Experts of a small language model: width 96.
Below are experts of layer 2 (counted from 0) of a mixture-of-experts language model. Rows are named router (the router's row for the expert), gate (a neuron's input weights, with its number), up (a neuron's input weights, with its number) and show model dimensions 0-95. Each number is 50 + 15 x the weight over its row's rms, rounded and kept within 0 to 99.
Before each expert's rows: "comes after" lists some tokens at least twice as common just before its tokens as in all text. This comes from a sample of Wikipedia text that the model never trained on. Tokens count by the router's weight.

# expert 14
comes after: " |", " the", " J", " K", ":", " of"
router:00 32 56 52 52 39 39 28 51 73 33 60 43 39 22 49 35 57 48 57 57 16 55 49 76 60 84 58 46 53 53 42 57 78 35 54 52 46 62 26 44 60 73 36 46 59 21 48 44 35 56 70 72 43 35 33 64 37 62 56 46 46 27 80 49 67 49 55 22 56 60 57 73 45 56 42 39 62 54 55 55 77 47 45 48 71 51 63 67 62 63 41 64 65 48 60
gate4:33 36 96 53 67 53 54 53 55 37 69 40 57 55 34 45 45 29 41 66 47 75 69 60 50 47 42 65 53 48 64 39 42 61 11 56 41 34 56 34 65 42 65 69 33 22 79 43 44 22 17 45 55 26 44 65 56 58 40 45 54 45 37 43 49 60 82 48 52 56 45 58 71 26 37 59 46 53 55 52 54 62 22 57 50 75 60 29 41 48 53 59 50 48 08 44
up4:45 53 69 52 36 63 78 21 25 61 53 47 60 46 49 25 23 62 60 32 72 63 53 37 24 47 70 69 31 53 56 47 38 44 65 27 57 18 49 45 41 39 74 36 47 69 50 57 59 76 82 49 56 26 57 63 27 53 47 60 44 43 50 47 38 44 51 74 67 69 40 80 32 48 40 79 60 57 49 59 53 55 29 51 69 38 46 39 23 48 22 64 43 33 40 53
gate5:69 34 55 40 56 47 38 31 63 41 50 40 51 61 64 41 90 50 55 58 54 49 65 57 71 44 68 40 76 34 25 40 51 40 27 71 60 68 77 51 62 36 49 46 22 48 20 36 38 45 35 66 32 52 50 79 46 71 32 66 54 42 54 65 45 53 49 59 38 48 43 08 61 79 54 46 45 53 65 73 40 77 44 63 48 60 42 27 61 40 32 26 35 67 51 44
up5:53 50 46 30 38 16 74 37 60 43 62 64 50 50 54 43 39 34 47 18 37 77 36 47 50 75 49 52 45 63 40 36 56 32 67 63 60 41 47 39 43 52 55 66 39 64 46 32 54 64 80 38 60 55 49 60 50 47 35 40 32 45 73 21 33 83 37 70 40 54 44 55 47 41 87 77 49 86 48 57 54 66 62 31 32 25 51 58 26 42 53 70 71 62 47 38
gate6:52 69 57 57 52 58 28 29 73 65 22 29 57 26 34 59 52 32 45 53 50 46 45 68 26 51 81 58 58 45 47 31 27 56 42 56 48 60 42 16 44 91 48 43 53 62 33 27 31 32 49 48 70 61 25 78 40 41 59 63 40 39 55 69 54 72 71 52 53 60 50 77 60 33 51 52 60 57 54 47 42 32 46 44 87 52 34 58 83 55 63 57 39 44 58 59
up6:27 53 58 66 66 44 42 29 70 79 57 27 58 50 33 51 61 35 38 45 41 65 42 64 11 39 67 56 59 29 49 30 58 50 19 46 60 53 64 15 45 60 45 49 54 64 35 46 30 33 43 75 75 73 38 59 56 43 83 50 56 39 44 35 65 51 64 79 40 48 31 64 54 56 09 46 53 46 36 31 65 46 61 47 57 48 47 32 71 59 34 62 36 38 50 58
gate7:76 42 75 70 28 40 50 48 34 51 26 41 75 28 64 43 51 19 57 56 49 69 37 71 59 36 55 33 64 52 48 46 78 53 45 52 28 64 29 43 46 72 65 72 48 59 45 53 59 47 23 64 42 42 65 52 31 56 76 55 51 55 50 19 51 36 42 58 44 47 41 30 50 45 35 74 73 59 27 50 35 36 49 71 46 29 76 45 08 51 44 62 28 57 42 58
up7:65 38 32 22 37 55 38 54 53 50 69 18 54 50 39 36 41 36 41 35 41 70 64 68 52 63 24 39 27 51 45 69 54 23 53 44 66 65 46 60 38 57 31 64 78 59 55 46 61 72 72 38 66 64 51 59 57 54 64 43 57 56 52 39 47 51 33 37 73 36 46 51 30 82 38 39 56 75 75 52 50 51 56 25 57 29 30 41 65 48 43 53 39 50 00 47

# expert 19
comes after: " the", " a", " of", " and", "|", ":"
router:36 34 36 38 41 54 44 29 50 66 43 73 63 62 33 66 34 56 53 60 26 24 52 48 66 70 65 31 49 50 49 67 47 47 72 61 29 27 29 46 42 41 54 42 39 43 49 70 47 45 76 61 46 42 17 26 63 25 49 66 49 58 50 52 68 57 18 47 28 47 72 74 78 45 62 48 64 59 56 52 39 60 57 48 56 08 40 73 32 65 58 61 28 49 58 74
gate2:34 91 41 51 83 44 53 59 26 48 51 54 83 56 38 74 40 60 63 62 44 33 52 41 64 32 70 49 59 46 14 41 39 36 52 67 05 41 46 26 62 85 58 60 46 70 46 39 27 51 36 60 16 49 49 49 52 47 40 74 47 55 56 70 63 54 36 55 55 26 45 66 55 39 30 53 46 59 50 43 37 67 42 61 61 37 63 46 60 31 68 57 41 47 59 44
up2:22 56 44 45 52 49 39 71 36 63 58 46 46 60 59 69 33 57 77 53 60 40 70 38 61 49 43 27 52 34 53 42 15 35 67 50 38 40 48 59 57 34 68 59 63 36 62 83 45 29 52 69 37 72 46 24 63 46 41 38 37 61 79 42 53 44 56 34 61 67 68 34 51 53 49 61 50 28 69 63 27 55 54 42 52 58 40 39 68 64 13 57 64 04 65 41
gate3:51 68 52 55 49 60 08 43 59 53 33 31 67 18 37 80 39 57 68 64 36 56 52 55 64 55 56 48 39 69 57 31 50 54 57 37 59 42 12 48 56 17 99 43 35 36 29 74 61 31 63 66 47 52 53 53 45 60 46 54 42 27 53 32 45 38 60 53 45 62 35 45 60 41 46 73 63 57 45 55 23 55 66 52 32 57 36 40 48 56 48 42 35 24 64 50
up3:48 49 37 79 39 42 74 71 42 57 34 51 38 52 62 27 56 43 01 43 56 48 43 45 45 58 23 58 41 74 48 48 53 39 36 61 47 61 66 51 40 63 09 50 87 67 46 40 62 63 28 66 41 44 35 53 70 26 64 60 43 71 41 57 53 50 48 52 50 52 56 13 43 55 43 45 36 26 53 64 67 64 57 66 52 45 20 50 48 52 70 57 84 51 38 61
gate4:83 75 35 22 37 39 42 41 57 42 27 35 60 65 66 49 51 47 39 49 48 41 52 45 68 71 55 48 46 65 56 25 49 78 65 36 44 31 53 42 40 25 78 58 52 74 44 25 19 74 61 46 27 48 70 54 67 53 58 65 61 48 57 45 47 54 52 43 40 16 35 49 63 50 38 52 73 52 45 33 27 44 18 65 49 50 63 67 31 52 55 44 56 89 57 60
up4:56 26 46 63 46 51 49 51 57 59 43 31 70 35 50 36 54 53 70 55 34 68 42 80 44 44 48 69 66 38 41 55 58 54 44 19 59 54 31 41 62 57 30 72 50 50 66 67 86 38 36 84 54 43 51 69 52 54 56 68 42 26 63 45 57 30 36 76 59 53 44 39 45 47 30 60 12 75 46 76 58 79 62 44 53 45 33 46 44 43 17 42 49 18 63 33
gate5:29 73 31 58 42 80 43 36 75 44 89 55 38 42 62 38 38 22 42 42 48 66 44 34 39 59 46 27 67 41 51 63 32 44 52 60 31 64 32 47 63 47 24 51 29 71 58 34 52 54 50 62 60 51 44 44 61 58 62 40 58 52 52 32 64 24 48 59 51 29 46 37 46 52 53 77 46 39 45 65 07 59 60 60 76 63 44 28 88 71 47 55 29 38 54 63
up5:39 53 35 50 25 63 42 69 49 51 53 35 05 38 79 74 52 52 62 24 32 58 75 60 26 51 25 45 54 42 80 57 29 53 44 73 63 73 59 39 36 34 53 55 55 45 56 57 55 70 65 66 61 41 62 56 47 50 50 44 71 46 78 37 34 35 57 45 45 45 47 55 53 58 76 54 53 32 57 78 25 66 51 14 45 52 32 36 52 58 23 52 68 33 39 54

# expert 12
comes after: " |\n", "\n", " of", "\n\n", ")\n", " in"
router:51 56 51 58 31 79 08 69 91 45 45 54 60 49 30 61 53 45 53 29 58 52 42 36 69 40 61 46 56 45 38 56 50 74 53 74 35 56 43 47 63 61 46 58 33 24 60 54 26 32 29 63 20 29 39 38 48 51 53 56 36 48 47 57 54 37 28 37 49 43 56 66 68 18 45 54 61 28 65 44 57 47 28 58 85 68 47 56 59 53 42 23 23 40 36 66
gate7:47 69 38 53 33 59 65 94 67 60 79 61 51 40 49 51 37 43 58 44 58 51 38 48 46 35 73 47 70 29 35 55 33 52 45 48 51 61 50 67 43 73 85 17 29 45 57 64 40 54 09 51 42 24 45 35 49 67 92 36 44 62 62 48 48 45 48 39 34 44 41 44 61 47 20 49 48 36 29 34 51 51 31 34 43 60 58 62 47 53 74 22 40 45 52 61
up7:63 55 53 56 46 50 61 82 45 51 38 78 65 21 47 44 19 54 45 55 44 59 53 57 60 37 77 54 62 47 60 48 43 46 45 60 67 58 57 55 40 44 65 38 30 63 52 64 38 40 12 50 71 42 48 01 58 73 59 58 48 65 31 56 57 52 53 48 52 64 30 36 50 50 18 45 33 54 28 52 62 64 51 43 56 53 99 54 40 43 85 36 44 38 46 51
gate8:28 60 34 52 48 53 39 57 34 56 69 44 53 38 54 44 47 74 50 29 44 45 65 63 68 65 80 49 60 36 76 41 51 27 24 72 70 46 10 70 53 83 57 39 15 49 33 63 41 39 31 48 57 41 36 87 34 54 36 60 70 39 58 60 47 46 62 68 47 62 57 52 35 43 48 54 64 55 47 55 36 39 44 63 51 49 15 14 62 50 46 52 31 66 56 45
up8:33 36 42 59 33 61 50 87 62 26 33 48 38 33 64 72 63 51 60 50 54 66 73 50 43 64 38 73 58 69 58 37 38 54 28 63 65 32 49 53 32 67 67 18 45 35 50 51 39 36 27 59 73 55 28 67 52 44 50 57 54 41 29 78 43 40 52 62 41 44 55 59 11 39 73 55 83 38 67 58 42 69 39 40 76 56 46 54 50 76 56 77 59 51 44 52
gate9:84 13 39 35 44 33 53 70 38 53 17 39 61 52 55 30 62 46 35 55 34 43 89 41 43 43 41 56 43 57 27 73 86 34 40 40 50 51 59 42 59 47 61 51 52 27 44 44 48 45 42 87 32 50 58 33 59 23 56 60 43 33 61 66 48 52 58 64 48 60 44 62 62 64 44 67 46 49 62 34 53 53 57 25 44 53 48 73 14 54 65 69 63 53 38 76
up9:76 20 35 67 39 54 64 58 43 35 06 68 39 35 46 65 53 55 58 76 59 66 53 28 36 49 40 46 63 45 30 29 26 36 59 42 56 39 41 45 42 50 89 37 36 52 46 65 48 80 39 53 44 56 48 29 45 72 51 51 51 50 45 58 39 41 39 47 25 49 59 51 67 59 58 86 47 47 32 57 48 77 40 44 48 77 34 57 31 42 52 53 61 10 65 57
gate10:99 31 77 81 35 51 46 27 12 29 63 54 39 63 41 49 57 60 43 55 40 72 29 49 74 53 25 53 33 46 41 21 39 64 43 41 55 53 55 34 53 57 56 63 62 56 69 45 48 44 37 45 70 56 51 65 41 30 56 52 52 64 08 36 40 52 41 65 65 45 64 49 67 71 40 54 55 50 56 55 55 63 55 65 28 54 37 39 53 60 27 76 51 54 68 64
up10:39 50 77 35 63 43 55 39 42 48 36 42 50 70 69 63 19 51 76 40 48 65 44 56 75 41 83 32 50 46 33 28 55 25 41 27 32 38 50 33 35 35 66 41 51 71 17 49 69 44 40 70 44 52 58 39 59 37 44 62 45 48 63 33 50 55 55 67 58 63 61 44 44 83 75 53 76 20 57 70 39 50 35 67 13 43 56 59 34 44 44 60 58 37 58 38

# expert 17
comes after: " (", "–", " \"", ",", ".", "/"
router:28 38 36 81 52 59 50 33 81 36 48 33 56 41 44 54 32 34 50 62 53 61 53 44 50 32 40 33 37 52 31 61 63 61 55 20 39 54 66 21 35 43 71 52 65 56 30 59 48 51 53 82 71 60 62 22 68 34 42 43 48 61 46 63 71 38 34 54 88 51 54 45 61 70 61 34 52 23 66 44 45 33 23 53 48 57 74 76 38 58 22 58 69 38 46 45
gate2:60 67 29 70 50 47 79 33 53 25 54 36 46 36 61 39 43 80 48 49 55 64 69 54 39 58 65 45 48 40 58 41 90 86 31 59 65 52 54 73 40 42 34 48 26 48 46 40 33 38 43 70 52 47 47 49 30 41 41 69 49 82 53 75 38 49 37 61 48 54 45 60 60 45 72 71 47 54 53 91 36 49 40 44 60 77 28 30 28 31 54 62 53 42 72 43
up2:33 60 43 77 44 52 52 49 54 38 50 38 47 40 55 37 36 55 53 42 60 62 42 36 48 59 22 29 57 37 27 35 58 65 69 52 56 37 67 71 44 41 44 61 35 59 81 47 45 56 48 60 25 40 67 56 50 63 41 28 38 24 86 67 73 54 29 56 70 21 64 50 58 63 44 42 42 61 51 24 58 68 44 22 47 64 62 19 56 33 50 50 76 52 56 05
gate3:47 46 50 48 59 59 27 54 65 48 65 63 84 32 64 31 47 54 71 45 47 75 41 63 35 69 40 25 52 32 40 53 36 21 44 51 12 47 25 68 47 46 57 71 53 44 33 73 62 54 37 53 45 44 74 46 60 62 14 32 76 64 50 60 53 52 51 48 68 19 47 22 53 41 27 51 56 56 55 53 62 25 45 58 50 49 78 54 53 48 84 33 43 59 37 57
up3:87 29 31 35 43 30 71 37 54 55 62 39 59 60 34 56 75 78 60 43 52 99 64 59 54 60 59 53 50 66 27 42 70 46 50 34 78 63 41 28 51 49 31 62 48 53 40 26 40 26 40 56 46 68 51 68 58 30 56 71 60 33 59 74 53 31 37 58 58 51 51 42 43 35 31 61 34 66 55 62 45 34 49 72 76 59 55 27 39 40 39 43 41 54 58 48
gate4:67 91 44 45 41 46 43 51 42 61 61 53 74 24 53 50 35 47 51 45 42 47 46 54 55 78 45 47 61 44 59 23 63 45 42 43 32 60 47 35 66 74 56 45 50 67 25 67 59 76 23 59 58 32 76 78 76 50 43 59 37 30 61 50 56 45 54 56 41 19 50 57 53 50 48 58 53 55 59 48 37 41 41 82 21 38 42 29 47 39 87 13 54 55 25 52
up4:51 75 31 69 68 65 34 43 47 33 42 62 47 65 60 40 55 66 42 74 53 26 54 25 59 48 37 45 39 54 66 36 68 47 47 51 42 54 34 56 55 53 63 53 43 69 35 59 56 58 55 68 62 21 84 58 27 60 39 51 31 59 38 52 48 48 81 39 43 30 41 70 57 60 62 48 68 66 35 10 48 60 50 67 15 61 34 45 40 15 76 33 64 66 47 35
gate5:30 39 27 70 32 49 59 48 66 38 24 36 85 35 53 50 53 64 80 31 61 54 44 56 74 31 89 51 42 55 25 67 54 47 50 54 42 47 52 49 40 33 55 59 30 26 51 55 50 74 37 61 49 57 61 51 64 39 55 58 73 32 44 75 56 57 43 60 75 65 54 24 34 13 61 82 52 29 37 62 38 50 50 54 53 56 32 62 58 24 57 37 34 40 52 57
up5:65 50 70 49 70 45 28 36 25 58 70 74 35 63 59 27 60 47 41 54 32 63 41 45 48 49 35 53 66 38 79 41 62 47 52 42 49 61 58 24 67 59 37 59 76 60 51 47 51 28 60 56 26 32 41 63 21 55 40 55 52 63 50 22 32 46 54 62 40 55 46 60 76 80 14 35 36 65 56 51 63 50 30 68 65 38 62 34 35 93 40 57 54 65 37 51

# expert 15
comes after: ".", ".\n\n", " (", " \"", " |\n", "\n"
router:32 24 41 47 32 55 63 64 40 72 27 19 54 47 37 44 42 42 56 76 71 59 61 41 30 67 31 12 58 45 38 49 60 63 54 62 27 33 51 45 37 39 59 40 65 49 58 82 28 68 42 65 49 79 50 36 62 31 52 54 54 60 51 38 44 41 51 38 58 49 58 59 75 70 60 44 60 47 58 62 65 14 11 54 49 66 62 40 63 52 30 59 64 34 74 59
gate4:44 35 43 54 62 58 52 48 49 56 29 64 94 40 61 35 71 64 64 52 51 48 59 75 72 58 96 78 58 38 57 50 44 64 55 48 48 19 44 04 34 40 50 50 44 65 22 28 43 35 50 60 46 55 42 61 47 30 54 89 61 48 46 52 37 50 44 53 59 62 57 55 51 41 33 48 56 31 58 67 35 59 47 49 30 27 62 44 56 53 38 28 46 66 41 78
up4:30 42 36 51 40 54 80 76 40 46 32 99 69 47 44 29 72 51 56 70 56 42 65 34 42 74 48 41 45 33 44 51 44 46 60 49 44 39 58 30 30 34 40 41 85 58 49 63 56 27 48 35 63 39 21 65 56 29 44 62 58 39 66 28 52 27 53 37 56 68 88 52 56 62 66 38 51 53 80 53 48 51 46 52 32 49 49 51 60 47 41 44 63 31 73 66
gate5:19 65 58 75 30 59 31 62 38 37 38 70 52 18 36 66 30 62 77 47 54 62 20 41 84 46 74 77 57 47 58 81 25 28 58 53 55 61 52 27 49 46 55 64 41 39 46 51 44 50 24 83 51 36 35 37 59 55 59 59 43 75 59 56 47 44 54 42 66 54 25 42 59 47 65 50 45 66 61 47 43 46 45 57 34 56 73 73 71 62 30 34 50 57 46 50
up5:42 54 49 36 64 58 61 37 46 57 61 43 54 49 64 77 00 35 60 69 58 55 40 31 41 50 56 34 54 33 50 75 53 35 70 57 30 58 57 50 56 22 44 37 57 27 59 47 46 35 55 47 63 55 35 10 47 57 22 24 33 49 62 40 56 43 54 36 33 50 54 56 79 49 55 49 38 46 73 74 46 54 28 63 54 80 70 53 60 48 54 58 66 42 78 61
gate6:72 48 65 52 69 38 38 53 49 65 42 59 35 64 41 22 46 53 49 67 52 54 56 47 13 51 12 46 37 66 39 18 44 24 36 24 55 52 33 63 47 62 49 40 70 72 64 43 46 36 48 31 57 58 67 44 61 37 70 35 68 51 23 28 52 60 57 53 47 38 40 37 57 57 51 60 62 40 46 68 56 63 47 71 36 51 82 26 42 46 70 79 90 41 58 50
up6:46 59 64 41 29 44 55 53 60 33 38 83 51 41 44 33 69 41 66 48 48 77 45 53 24 91 37 53 23 70 36 40 46 60 42 31 41 31 26 50 37 46 78 56 52 49 56 52 60 51 47 48 39 62 27 30 65 46 53 56 71 43 19 42 32 50 42 35 64 38 65 45 68 42 52 54 60 62 61 67 37 47 40 42 88 57 96 55 69 30 62 42 57 50 38 65
gate7:51 57 51 49 49 42 64 60 47 80 51 46 45 56 64 55 35 68 59 42 37 45 45 86 63 37 62 42 37 39 57 46 55 58 34 71 35 33 39 61 49 43 42 57 50 25 68 64 42 78 14 77 35 52 64 50 25 59 73 52 24 80 53 58 39 46 72 47 73 56 33 42 46 63 55 46 40 76 41 61 47 50 31 43 62 85 81 40 68 28 41 51 21 35 53 34
up7:75 39 60 25 59 35 48 36 51 53 74 46 54 31 40 34 75 73 54 32 47 57 30 67 59 71 52 52 36 52 64 32 61 54 61 81 62 67 56 60 55 63 16 56 34 64 62 64 39 57 29 47 63 67 75 33 55 58 61 66 16 25 41 39 64 53 73 52 47 35 44 35 52 63 52 31 52 48 64 42 35 61 41 39 84 42 61 43 64 44 51 39 14 40 37 28

# expert 7
comes after: " the", "19", "-", "20", ":", " a"
router:29 16 73 39 31 34 35 40 62 56 54 55 34 48 49 39 35 12 54 66 63 18 49 51 73 49 59 44 68 38 27 50 44 72 59 80 58 60 66 38 35 65 47 55 58 36 32 59 32 55 63 55 73 68 27 34 61 50 55 56 57 40 37 68 41 67 26 56 48 54 31 47 61 58 68 47 54 68 72 55 51 52 35 62 33 23 52 51 57 63 17 70 36 79 58 52
gate6:77 64 44 56 44 24 36 46 47 73 49 56 64 39 56 40 61 50 58 24 36 64 38 50 35 53 34 46 68 42 32 43 75 29 18 48 48 58 56 28 77 45 73 76 33 68 36 24 57 59 18 71 43 52 81 67 81 46 59 64 57 76 30 56 48 68 48 68 38 42 23 26 43 49 37 61 46 42 51 71 48 43 49 66 55 50 63 32 35 46 54 48 32 57 61 53
up6:42 67 33 32 30 81 26 58 78 57 37 44 59 50 58 63 22 51 68 63 58 51 47 51 61 59 58 51 46 47 64 60 26 66 50 46 39 47 25 53 31 63 56 29 36 60 45 78 57 77 46 37 35 59 71 31 13 50 72 41 37 54 64 57 40 35 50 52 63 42 81 50 33 37 51 57 67 51 19 24 46 43 37 26 50 58 60 47 47 28 68 32 79 50 30 58
gate7:44 58 42 53 40 40 54 47 54 80 50 43 65 37 69 58 50 61 59 38 23 66 35 66 33 38 61 50 62 59 40 47 70 34 31 58 34 33 47 36 59 62 53 66 39 72 32 29 58 47 25 58 36 65 66 62 67 50 45 58 47 84 34 69 37 92 60 63 38 60 35 41 38 35 21 72 45 46 42 72 56 49 58 45 61 37 79 33 39 36 64 33 13 75 50 55
up7:36 35 60 61 50 37 67 48 30 65 84 42 38 59 50 55 52 41 35 56 62 22 54 53 22 23 34 44 56 64 48 49 50 48 51 77 63 36 70 57 37 38 32 57 50 50 52 38 33 32 57 68 77 49 30 55 67 74 50 41 69 52 46 57 41 77 60 45 32 64 45 45 65 57 42 52 32 82 58 55 69 78 43 22 50 31 61 54 54 54 36 70 06 72 66 53
gate8:80 32 87 47 48 33 80 60 51 70 47 60 53 43 63 10 78 58 56 47 35 47 44 42 64 65 36 53 52 79 43 36 50 80 46 58 64 31 31 42 61 42 52 58 52 17 36 59 44 59 20 25 37 46 40 62 56 38 32 76 62 50 45 50 49 53 49 77 63 62 35 26 41 55 61 50 52 62 62 40 40 51 63 52 50 22 67 47 27 37 40 52 44 73 49 66
up8:43 58 13 54 52 63 62 42 53 23 56 54 60 56 45 72 55 59 62 41 53 70 55 42 22 50 71 55 49 16 49 65 33 44 39 29 30 54 40 37 54 41 44 53 47 71 47 50 69 70 58 81 59 55 51 37 37 40 72 63 58 67 69 36 58 58 50 20 37 26 71 34 62 29 29 48 70 17 41 70 56 46 46 75 66 57 63 57 47 45 38 40 46 37 44 12
gate9:40 63 29 48 55 53 41 41 47 47 77 48 46 27 32 53 33 46 67 51 54 56 46 36 48 39 56 56 65 17 21 42 28 34 39 55 44 73 44 56 57 66 33 69 55 66 29 13 51 66 22 54 40 74 56 54 61 61 93 58 69 56 67 65 59 67 67 53 19 53 49 58 50 39 42 52 69 62 57 38 54 49 18 32 60 56 49 66 72 54 45 37 36 77 45 32
up9:40 66 40 47 61 39 80 44 59 71 62 71 56 57 49 52 43 16 47 51 34 53 72 51 42 45 33 50 56 56 20 31 31 56 37 59 73 48 33 49 60 71 64 47 57 26 52 00 66 48 53 53 35 66 51 58 60 48 70 74 41 45 38 52 63 56 59 51 43 45 52 59 41 35 55 55 55 81 73 52 44 38 15 54 35 61 33 64 61 66 45 59 14 74 35 33

# expert 2
comes after: ".", ",", " in", " of", " and", " as"
router:23 35 40 55 24 43 33 56 57 48 51 46 43 65 60 46 52 60 55 76 57 39 62 42 76 52 58 24 70 51 66 62 48 45 61 44 31 46 49 44 55 41 39 42 42 51 56 58 90 75 57 75 67 47 58 68 37 19 64 60 51 48 40 53 67 34 18 36 55 15 49 62 59 53 63 40 72 30 20 36 36 40 50 96 48 56 49 47 30 53 30 40 47 49 69 35
gate3:30 63 47 69 15 51 50 61 36 42 60 52 76 52 51 38 54 26 50 27 35 89 48 31 55 60 50 51 65 57 26 64 30 30 50 44 39 31 37 58 51 52 50 76 37 49 43 27 56 54 45 60 37 25 52 34 43 56 56 81 64 66 44 44 49 53 36 59 50 50 72 58 32 46 45 64 99 52 22 59 40 60 52 67 63 35 34 45 55 48 58 66 27 53 43 52
up3:46 60 29 40 27 35 54 42 50 36 54 41 41 30 51 00 65 38 44 50 44 31 60 60 83 33 52 39 69 47 48 71 39 37 45 36 68 44 41 43 44 70 29 91 37 49 55 57 50 58 32 35 54 33 56 64 70 42 46 49 54 33 21 58 54 65 53 48 31 46 59 54 46 30 50 65 73 49 54 66 74 50 48 76 32 77 50 67 54 51 40 49 34 82 41 26
gate4:24 64 50 43 63 35 64 32 45 42 34 49 63 61 39 36 60 60 48 60 49 54 69 72 40 46 64 23 55 28 51 39 60 79 43 46 43 58 47 21 52 36 67 42 51 30 68 71 62 59 56 53 56 73 61 68 10 61 53 22 69 35 47 44 49 43 46 59 53 49 45 47 64 61 50 50 59 26 64 52 56 15 43 29 78 51 71 85 48 51 20 23 38 43 55 33
up4:44 48 51 65 32 66 51 31 38 54 63 46 13 61 59 44 85 42 60 77 56 43 31 22 49 41 43 52 52 57 33 48 45 39 60 46 42 59 63 75 62 58 31 53 42 72 70 33 38 36 40 46 45 59 54 70 70 47 53 80 38 65 48 55 60 52 31 38 34 57 49 51 73 69 38 27 07 78 41 65 57 68 41 62 53 45 33 25 70 75 57 53 25 62 49 40
gate5:74 44 22 10 33 59 48 61 40 65 39 48 58 42 53 12 47 41 47 50 53 45 38 81 28 47 60 61 70 58 40 61 61 28 52 40 52 58 63 59 43 55 29 63 23 55 43 29 44 49 42 45 50 87 58 53 80 30 46 57 38 64 57 50 47 57 38 41 72 37 45 32 58 46 60 36 62 64 47 67 61 19 49 56 49 45 57 40 66 56 74 46 03 63 60 66
up5:53 50 60 60 54 59 66 23 37 61 72 82 52 28 40 73 51 70 70 43 52 55 33 51 36 74 60 51 50 55 28 30 20 40 42 43 62 42 53 38 73 75 61 39 44 63 41 60 17 63 62 36 72 17 32 46 42 59 59 40 58 64 15 16 47 46 52 52 37 80 55 59 52 54 59 60 63 70 56 63 41 58 51 44 58 32 48 71 30 36 25 49 48 44 40 41
gate6:95 53 43 81 56 47 47 44 75 70 48 52 85 68 63 52 34 25 46 57 45 34 67 61 64 33 44 55 17 23 38 27 57 60 46 46 56 31 64 34 41 42 62 31 65 35 45 40 61 55 55 75 54 65 61 60 38 39 50 51 42 60 46 72 59 52 87 47 58 30 49 56 45 59 17 45 35 48 36 32 44 38 37 48 38 41 67 35 51 40 45 81 60 67 36 46
up6:67 46 37 68 55 62 45 29 50 47 53 52 63 54 58 59 85 47 36 44 48 42 43 39 54 63 49 53 35 58 45 40 30 36 63 61 58 66 43 27 90 66 22 41 42 60 54 20 48 54 52 42 43 30 64 63 59 37 61 75 31 37 22 68 62 38 52 45 48 48 26 63 47 40 49 32 47 53 33 54 46 64 51 77 86 00 50 36 61 49 58 45 41 56 58 34

# expert 10
comes after: " ", "|", "20", "1", " on", "6"
router:26 21 71 29 36 47 64 52 60 61 41 50 32 52 65 52 66 22 51 67 44 33 70 54 67 49 56 54 36 58 52 55 51 66 55 77 66 61 51 51 36 66 58 43 63 41 57 63 46 67 52 30 48 36 29 20 90 39 79 60 34 66 20 51 52 59 06 35 47 72 65 64 45 42 64 46 45 67 64 40 57 78 38 49 47 46 54 34 41 64 43 32 28 43 53 48
gate11:59 60 44 58 33 50 51 56 43 55 42 47 46 25 46 57 60 47 45 44 48 43 61 74 26 39 28 40 50 62 58 35 47 71 41 56 54 12 57 36 46 37 51 65 30 59 63 72 77 93 25 63 22 52 54 74 70 40 43 40 65 55 49 70 34 83 24 43 49 47 42 53 45 55 46 50 62 43 46 44 53 76 55 57 78 47 63 17 35 24 37 53 82 36 44 49
up11:47 37 46 36 43 57 63 43 46 44 41 66 56 44 68 69 44 38 43 53 13 37 45 56 37 30 50 62 57 67 63 74 76 41 52 49 41 33 39 67 33 56 48 36 44 75 81 87 34 65 47 49 62 53 53 44 46 68 54 48 52 81 56 03 41 25 28 40 47 41 55 29 51 73 55 51 45 48 54 34 56 59 78 52 45 29 62 41 52 59 16 21 59 62 63 43
gate12:29 44 99 39 56 50 51 57 36 70 40 33 39 64 68 64 38 37 49 59 33 44 51 50 92 31 51 54 53 55 22 35 57 58 43 55 50 54 27 63 64 43 69 35 49 69 57 37 44 26 68 62 24 49 38 56 48 58 60 39 47 45 32 35 48 79 45 66 37 53 49 53 22 82 23 52 56 55 55 42 72 74 63 31 57 38 51 31 43 51 53 67 25 64 55 33
up12:31 53 79 56 38 58 59 69 52 54 40 28 38 52 56 54 43 52 66 51 33 64 55 54 47 55 51 73 48 54 45 20 85 61 71 62 31 57 49 50 54 45 80 43 45 61 42 27 35 55 55 83 26 40 39 44 44 54 78 49 47 62 70 24 44 66 44 36 26 33 29 50 30 66 38 53 40 60 49 08 51 79 57 29 75 51 67 41 62 46 68 70 34 41 46 40
gate13:56 41 50 44 28 80 58 42 74 51 42 34 56 57 47 37 73 30 59 24 58 81 58 43 70 64 39 48 88 55 48 42 46 62 64 48 33 54 13 47 35 51 72 53 54 36 45 65 42 49 35 70 34 46 61 56 81 58 52 64 40 27 52 34 67 77 16 59 55 44 57 27 57 30 66 57 48 52 34 57 51 43 48 48 39 73 45 24 60 51 35 36 31 35 23 45
up13:69 45 43 52 56 46 53 52 36 55 52 46 40 49 31 42 47 70 55 65 53 36 32 48 44 42 47 68 61 43 40 46 51 40 38 35 55 36 27 35 68 41 35 58 65 56 33 31 24 47 50 40 68 70 65 59 40 50 61 56 53 65 65 81 33 29 77 73 68 46 49 44 41 32 61 31 57 46 74 20 51 14 13 49 83 23 79 75 55 48 44 63 73 61 59 39
gate14:58 70 63 36 53 46 42 51 52 65 74 50 49 26 79 59 40 50 44 44 52 64 38 43 44 59 40 39 45 28 50 41 31 17 48 54 55 67 22 48 67 78 52 62 52 45 57 75 44 40 16 54 05 32 47 64 81 33 34 49 47 59 42 61 50 56 59 61 66 60 51 42 43 37 49 69 46 58 26 39 45 62 34 66 56 54 42 45 61 59 99 28 38 67 53 43
up14:20 37 43 35 54 46 59 61 35 36 81 53 51 64 81 57 71 54 53 41 36 60 56 40 24 50 19 71 28 53 47 75 72 39 42 61 55 38 46 52 64 55 62 60 58 60 81 71 31 49 30 49 47 52 59 63 49 55 65 35 41 74 47 32 48 32 43 31 56 77 49 42 32 32 39 70 33 62 33 29 32 71 53 38 44 38 47 51 43 78 57 15 36 59 36 37